Experts of a small language model.
Experts: 12 experts in each of 6 layers, 192 GeGLU neurons an expert, a softmax router, a shared expert of 384 neurons.
Below are experts of layer 2 (counted from 0) of a mixture-of-experts language model. Rows are named router (the router's row for the expert), down (a neuron's output weights, with its number) and show model dimensions 64-127. Each number is 200 + 40 x the weight over its row's rms, rounded and kept within 0 to 999.
After each expert's rows: "comes before" lists some tokens at least twice as common just after its tokens as in all text. This comes from a sample of Wikipedia text that the model never trained on. Tokens count by the router's weight.

# expert 5
router,189,222,192,235,180,180,133,215,201,212,167,125,267,258,148,211,229,165,214,159,146,206,251,306,194,167,248,180,202,192,203,212,226,169,164,230,263,178,245,258,218,257,225,173,212,199,214,175,190,175,206,184,156,225,201,230,213,209,233,228,143,192,127,207
down0,210,262,167,208,199,175,201,134,115,203,222,185,191,156,196,250,174,220,151,287,215,151,218,209,199,210,207,153,251,200,153,146,223,140,209,225,141,137,254,236,220,158,284,175,227,228,195,209,253,220,193,247,221,159,173,192,163,202,143,247,201,219,184,260
down1,190,205,181,228,258,136,218,166,245,171,199,210,145,219,173,200,176,212,254,195,152,198,232,235,172,236,119,223,178,175,145,187,176,215,200,192,150,179,163,127,234,239,256,247,214,177,225,222,230,277,233,194,264,201,194,263,196,280,214,221,205,221,210,181
down2,190,190,197,186,162,207,242,168,273,215,253,207,197,223,182,185,137,164,242,176,95,178,185,203,186,169,157,206,151,222,215,171,262,158,207,202,315,147,195,266,161,199,140,213,195,203,244,267,165,196,220,202,160,205,231,210,207,144,201,178,247,186,220,193
down3,134,211,223,199,223,228,251,217,176,261,221,209,206,247,206,202,156,159,156,122,227,262,185,207,162,225,198,158,190,209,127,182,228,191,256,192,124,214,182,251,156,164,213,176,179,224,276,215,212,198,212,136,182,155,197,149,179,266,182,75,215,253,176,216
down4,163,252,183,212,146,114,106,228,208,234,255,214,261,269,131,218,244,177,150,202,226,211,275,113,120,203,180,154,257,207,284,217,168,157,228,177,240,171,222,196,147,168,147,255,242,205,239,257,171,230,214,220,268,295,223,176,212,195,222,194,95,155,161,193
down5,258,214,256,177,146,217,283,177,258,188,158,170,190,174,222,134,205,188,144,216,196,183,220,185,264,244,217,245,221,191,166,173,171,186,232,156,225,132,178,86,240,230,223,229,165,198,216,181,221,204,225,199,188,207,154,165,158,221,255,195,211,243,240,221
down6,186,189,142,145,188,216,202,208,253,187,294,130,213,166,140,194,161,270,184,198,138,197,228,216,220,191,184,228,216,160,122,139,141,219,233,180,189,225,196,186,194,224,159,177,244,130,218,243,174,234,242,222,204,269,252,203,200,182,164,203,180,230,284,168
comes before: "=", "\n\n", "\n", " The", " and", "The"

# expert 10
router,184,206,228,229,261,212,215,208,224,257,313,217,161,200,182,252,180,241,290,288,305,197,209,194,146,277,236,172,268,242,168,191,181,213,189,180,196,199,133,208,123,187,182,217,221,203,214,190,203,218,181,178,212,216,229,226,200,241,220,119,221,221,280,190
down0,194,199,160,179,198,237,212,179,259,281,235,188,182,213,246,186,216,171,204,192,178,120,193,231,223,214,206,230,139,190,192,229,180,229,282,161,180,143,201,151,200,172,183,227,134,203,207,250,192,190,249,216,177,176,237,221,256,197,249,182,271,229,161,208
down1,264,218,259,152,195,165,155,230,230,232,198,228,220,182,191,131,272,178,232,216,263,247,182,187,168,241,209,188,180,222,254,144,169,171,193,244,247,243,269,259,202,259,244,222,208,201,322,221,214,183,233,172,256,159,186,110,233,258,221,205,184,137,175,163
down2,163,185,227,149,183,208,194,207,139,217,197,209,289,191,85,215,245,244,223,160,251,211,179,229,193,258,203,189,178,238,220,173,194,224,215,223,191,247,146,164,192,165,155,198,254,134,196,215,163,212,196,190,170,240,191,206,143,169,213,273,143,200,197,217
down3,153,168,191,233,169,222,150,251,278,195,184,204,206,199,169,234,174,199,218,267,230,193,113,244,253,287,167,139,197,201,210,127,219,128,185,194,184,215,249,228,198,144,195,126,162,148,180,188,260,184,234,183,194,232,181,150,175,212,197,213,253,179,226,174
down4,208,223,240,255,139,249,124,256,177,201,218,200,299,275,273,189,222,185,272,161,141,242,240,193,181,129,228,189,228,137,215,193,130,242,141,184,179,246,161,210,192,250,226,216,179,184,213,185,272,182,228,214,208,210,259,196,134,234,181,153,227,210,180,209
down5,214,164,158,237,223,282,217,234,218,216,155,251,200,105,208,208,151,206,159,187,207,198,216,259,149,247,149,243,231,165,222,177,202,228,114,193,176,234,187,220,231,201,152,205,142,245,136,218,211,220,160,238,218,155,233,207,201,137,157,170,194,230,228,160
down6,310,170,234,201,236,308,224,184,251,244,254,108,224,171,217,237,99,205,262,155,197,262,240,146,204,140,189,220,202,192,236,227,220,218,166,193,186,178,294,200,229,173,229,189,100,167,152,240,186,227,230,205,170,186,200,164,141,187,169,172,186,226,195,171
comes before: "\n", "  ", ":", " 0", " 1", " 2"

# expert 1
router,203,86,186,205,187,162,272,179,188,175,224,203,156,151,197,208,292,220,258,154,190,240,160,204,193,157,219,268,218,199,187,208,193,243,143,267,195,205,124,218,170,262,236,201,208,201,216,172,273,221,199,173,204,180,220,261,170,182,181,216,240,156,177,187
down0,170,215,253,195,147,196,166,205,233,179,206,218,155,246,145,193,232,223,167,202,205,294,208,218,250,183,205,179,258,176,197,191,159,202,190,189,171,198,178,157,238,312,239,240,178,222,269,184,168,149,193,164,173,320,182,197,178,176,218,237,218,188,178,174
down1,238,176,224,150,171,223,256,148,161,199,173,259,248,191,161,204,207,173,208,189,226,131,202,192,189,208,90,201,158,183,138,234,219,196,199,257,226,194,169,184,238,163,179,207,259,224,181,195,183,184,160,221,213,193,235,223,251,148,136,188,138,185,221,144
down2,140,184,218,196,184,179,165,103,181,116,169,197,208,148,242,299,229,173,200,143,203,129,163,75,259,244,220,240,124,249,165,177,142,177,228,209,193,141,192,239,237,222,158,164,204,242,216,117,189,204,156,147,203,254,171,205,209,189,141,228,163,194,213,272
down3,230,199,145,208,141,194,190,155,196,160,163,217,209,253,119,198,232,143,229,172,231,222,194,239,264,222,159,118,211,137,169,190,218,161,148,201,203,220,165,168,186,260,229,121,205,231,196,226,245,215,191,223,267,222,216,193,260,161,198,243,161,155,229,172
down4,146,260,214,195,160,194,171,240,211,208,176,191,212,184,142,307,200,177,180,216,172,200,178,225,184,193,231,210,181,181,167,180,233,211,174,183,139,169,201,266,231,202,172,235,211,151,157,230,145,153,169,234,221,215,229,152,203,169,240,158,213,236,149,247
down5,262,146,251,196,109,204,175,248,210,258,210,225,247,204,179,216,215,151,229,214,180,245,207,222,196,190,222,183,237,126,188,239,159,178,199,177,216,220,151,238,175,155,153,161,114,175,148,114,201,190,217,220,205,264,229,211,143,264,185,220,184,216,233,175
down6,128,241,125,172,254,176,150,220,288,240,192,201,172,269,216,148,169,204,248,179,208,233,197,220,200,181,192,177,195,239,268,162,109,250,177,114,192,164,222,160,225,253,225,154,210,238,146,156,131,166,285,198,216,126,210,166,192,176,200,241,245,225,168,232
comes before: " the", " a", " to", " in", " by", " his"

# expert 3
router,193,201,122,230,245,211,219,228,226,195,189,219,222,185,201,234,244,283,187,192,200,139,270,227,215,101,231,107,124,180,107,219,221,212,210,171,222,217,214,207,315,196,217,149,203,207,109,207,90,198,289,240,219,190,232,181,169,209,141,212,187,217,221,244
down0,259,225,245,224,154,196,213,245,214,144,173,215,224,248,175,175,205,213,169,243,178,243,280,167,171,220,179,243,189,240,134,162,206,165,193,208,161,221,222,243,216,196,249,91,141,213,116,291,222,213,195,188,154,182,140,173,272,204,211,166,246,124,236,201
down1,204,150,207,266,105,244,195,181,194,209,210,197,165,209,230,235,226,192,185,239,155,188,252,172,204,208,237,171,183,203,225,121,227,151,196,182,206,185,226,195,215,192,217,285,230,193,225,256,213,237,165,218,112,249,284,210,176,225,184,148,171,242,224,215
down2,190,187,195,128,234,231,178,193,169,168,210,223,187,150,237,202,213,149,171,213,199,198,167,229,190,230,202,184,137,198,220,211,139,134,95,184,150,166,175,204,219,179,215,199,218,196,176,107,223,215,176,184,191,234,140,190,241,139,221,212,224,212,214,196
down3,234,157,246,198,154,190,187,178,167,228,180,178,185,211,206,250,204,164,251,202,147,159,174,171,183,193,222,172,162,195,154,167,155,188,181,302,203,206,203,194,211,78,203,197,237,233,188,180,188,121,175,170,219,167,195,240,209,205,145,207,235,136,206,157
down4,259,149,180,180,129,162,232,163,186,207,229,176,210,217,141,216,214,257,233,201,203,263,189,195,158,188,275,191,179,220,177,240,219,244,204,181,210,134,243,108,170,239,153,161,190,184,216,172,256,227,244,130,213,220,234,240,294,204,132,226,147,220,214,188
down5,132,189,203,248,225,160,192,186,270,185,206,200,165,224,174,173,217,222,194,204,201,157,157,229,241,185,234,184,190,107,200,247,272,251,166,177,239,126,213,205,98,259,102,252,220,213,169,253,162,136,216,179,221,213,255,192,222,157,151,193,191,190,236,221
down6,207,194,215,185,154,188,176,203,163,238,232,148,141,269,203,226,185,154,213,189,274,209,217,219,176,106,178,141,223,215,229,230,136,241,233,168,215,160,263,199,172,210,226,245,122,220,204,161,205,229,288,222,213,187,217,157,172,241,184,231,191,176,244,157
comes before: "|", "-", "19", "The", "2", "1"

# expert 6
router,192,203,196,199,102,230,162,157,233,223,207,143,208,326,180,189,192,163,219,224,226,140,217,143,239,186,182,228,126,211,251,257,212,137,157,161,216,144,333,224,173,208,238,212,202,199,215,220,164,225,178,266,179,240,190,216,262,160,200,210,309,178,218,187
down0,207,145,215,201,242,199,150,154,231,197,231,108,196,156,179,177,161,201,198,172,235,102,113,247,131,93,244,184,222,167,145,176,222,134,198,179,157,154,266,127,261,192,241,171,151,231,139,255,199,177,186,197,170,178,225,194,232,217,197,277,229,185,203,232
down1,173,195,112,247,181,182,141,201,192,207,249,228,170,198,259,183,232,178,194,213,206,153,178,192,271,191,211,216,150,279,132,212,191,237,223,168,160,207,186,226,162,181,292,166,229,245,230,200,256,197,186,204,163,230,195,233,171,217,287,180,183,160,226,207
down2,201,136,158,220,173,243,182,167,253,164,204,148,210,196,164,227,231,224,171,204,197,150,212,285,103,192,147,171,205,152,114,229,223,222,172,156,268,230,270,291,176,200,204,154,206,176,176,183,208,154,166,182,163,234,205,167,227,220,302,151,224,156,204,148
down3,133,227,167,192,163,250,138,211,186,129,274,221,235,237,183,158,250,207,191,199,174,234,293,189,159,166,193,228,220,269,173,189,203,194,109,246,213,262,249,148,194,195,226,241,152,168,230,161,228,170,174,168,100,263,226,250,182,193,256,255,222,237,246,200
down4,138,147,209,183,138,141,169,158,200,163,199,256,195,155,196,156,156,185,173,215,186,174,216,188,166,227,203,205,168,119,203,250,239,162,212,98,267,227,170,69,216,172,194,193,165,127,178,193,165,246,136,178,171,223,205,229,240,169,253,121,208,161,210,161
down5,182,244,179,203,153,299,165,160,131,169,237,216,256,199,218,205,282,234,214,186,158,201,253,175,249,185,190,196,175,184,224,271,233,176,218,220,243,254,210,191,158,226,166,208,213,229,185,167,223,223,166,241,121,183,193,237,212,172,165,180,172,152,174,229
down6,261,227,240,164,272,192,178,248,233,306,184,198,238,216,213,164,196,220,145,220,176,211,198,281,222,213,122,208,197,234,109,168,188,211,201,125,214,256,245,194,169,190,222,166,190,255,243,214,151,157,214,195,257,178,217,228,202,167,223,272,260,203,128,138
comes before: " of", ",", "s", ".", " in", " and"

# expert 4
router,127,218,246,175,304,166,169,174,212,209,209,156,170,170,183,203,132,148,140,153,175,187,181,167,184,190,153,107,213,228,245,195,192,241,220,190,171,215,121,197,255,202,218,136,205,211,147,242,184,201,210,246,251,232,223,181,211,236,235,186,202,166,235,199
down0,171,203,217,147,169,208,187,193,145,196,253,126,219,254,178,190,258,189,126,203,222,185,236,152,258,186,137,225,191,196,232,216,196,216,274,133,239,167,193,219,206,211,161,237,145,204,179,144,288,216,246,153,158,153,143,123,158,198,220,220,236,226,166,173
down1,205,201,180,175,264,161,223,192,271,200,235,220,196,212,210,222,155,177,192,135,249,178,180,196,129,207,178,265,184,167,217,180,235,132,209,229,160,242,250,244,188,184,204,201,248,246,218,231,159,172,134,179,204,221,211,208,226,189,242,191,128,196,212,188
down2,216,142,160,197,187,156,217,210,192,165,314,98,192,191,185,217,172,151,240,177,198,229,201,159,179,188,201,177,233,281,245,206,240,180,200,196,127,165,240,186,210,245,218,231,202,123,152,233,162,165,197,192,255,243,242,160,121,244,231,227,219,158,249,184
down3,141,195,191,254,206,217,252,150,253,183,229,186,188,281,136,187,192,163,229,149,158,238,188,165,177,242,179,211,222,212,214,211,221,214,159,154,236,183,211,216,246,225,238,219,181,215,211,227,194,198,237,210,198,172,203,123,169,211,206,133,218,235,141,224
down4,221,156,242,207,216,200,252,222,210,166,104,245,243,212,159,193,242,129,192,243,230,258,190,168,156,182,242,130,244,108,225,247,239,152,236,176,199,155,260,121,184,261,239,220,268,107,239,217,212,183,155,186,171,238,205,141,227,201,255,249,201,243,185,242
down5,176,210,191,145,191,254,227,289,134,211,238,203,264,188,198,257,198,192,240,183,160,132,214,138,171,213,224,165,255,130,226,252,184,255,211,156,163,171,209,184,182,254,273,203,223,144,196,190,165,141,172,242,171,179,231,179,252,162,206,260,197,166,210,181
down6,146,140,191,200,294,180,260,195,125,230,163,282,227,196,145,171,162,234,255,250,224,233,193,207,184,163,181,189,135,240,137,196,149,202,240,172,157,213,185,217,190,215,174,214,170,251,141,253,246,179,192,206,197,165,235,207,283,270,197,305,184,195,157,229
comes before: " |", ".", ")", "–", ",", ";"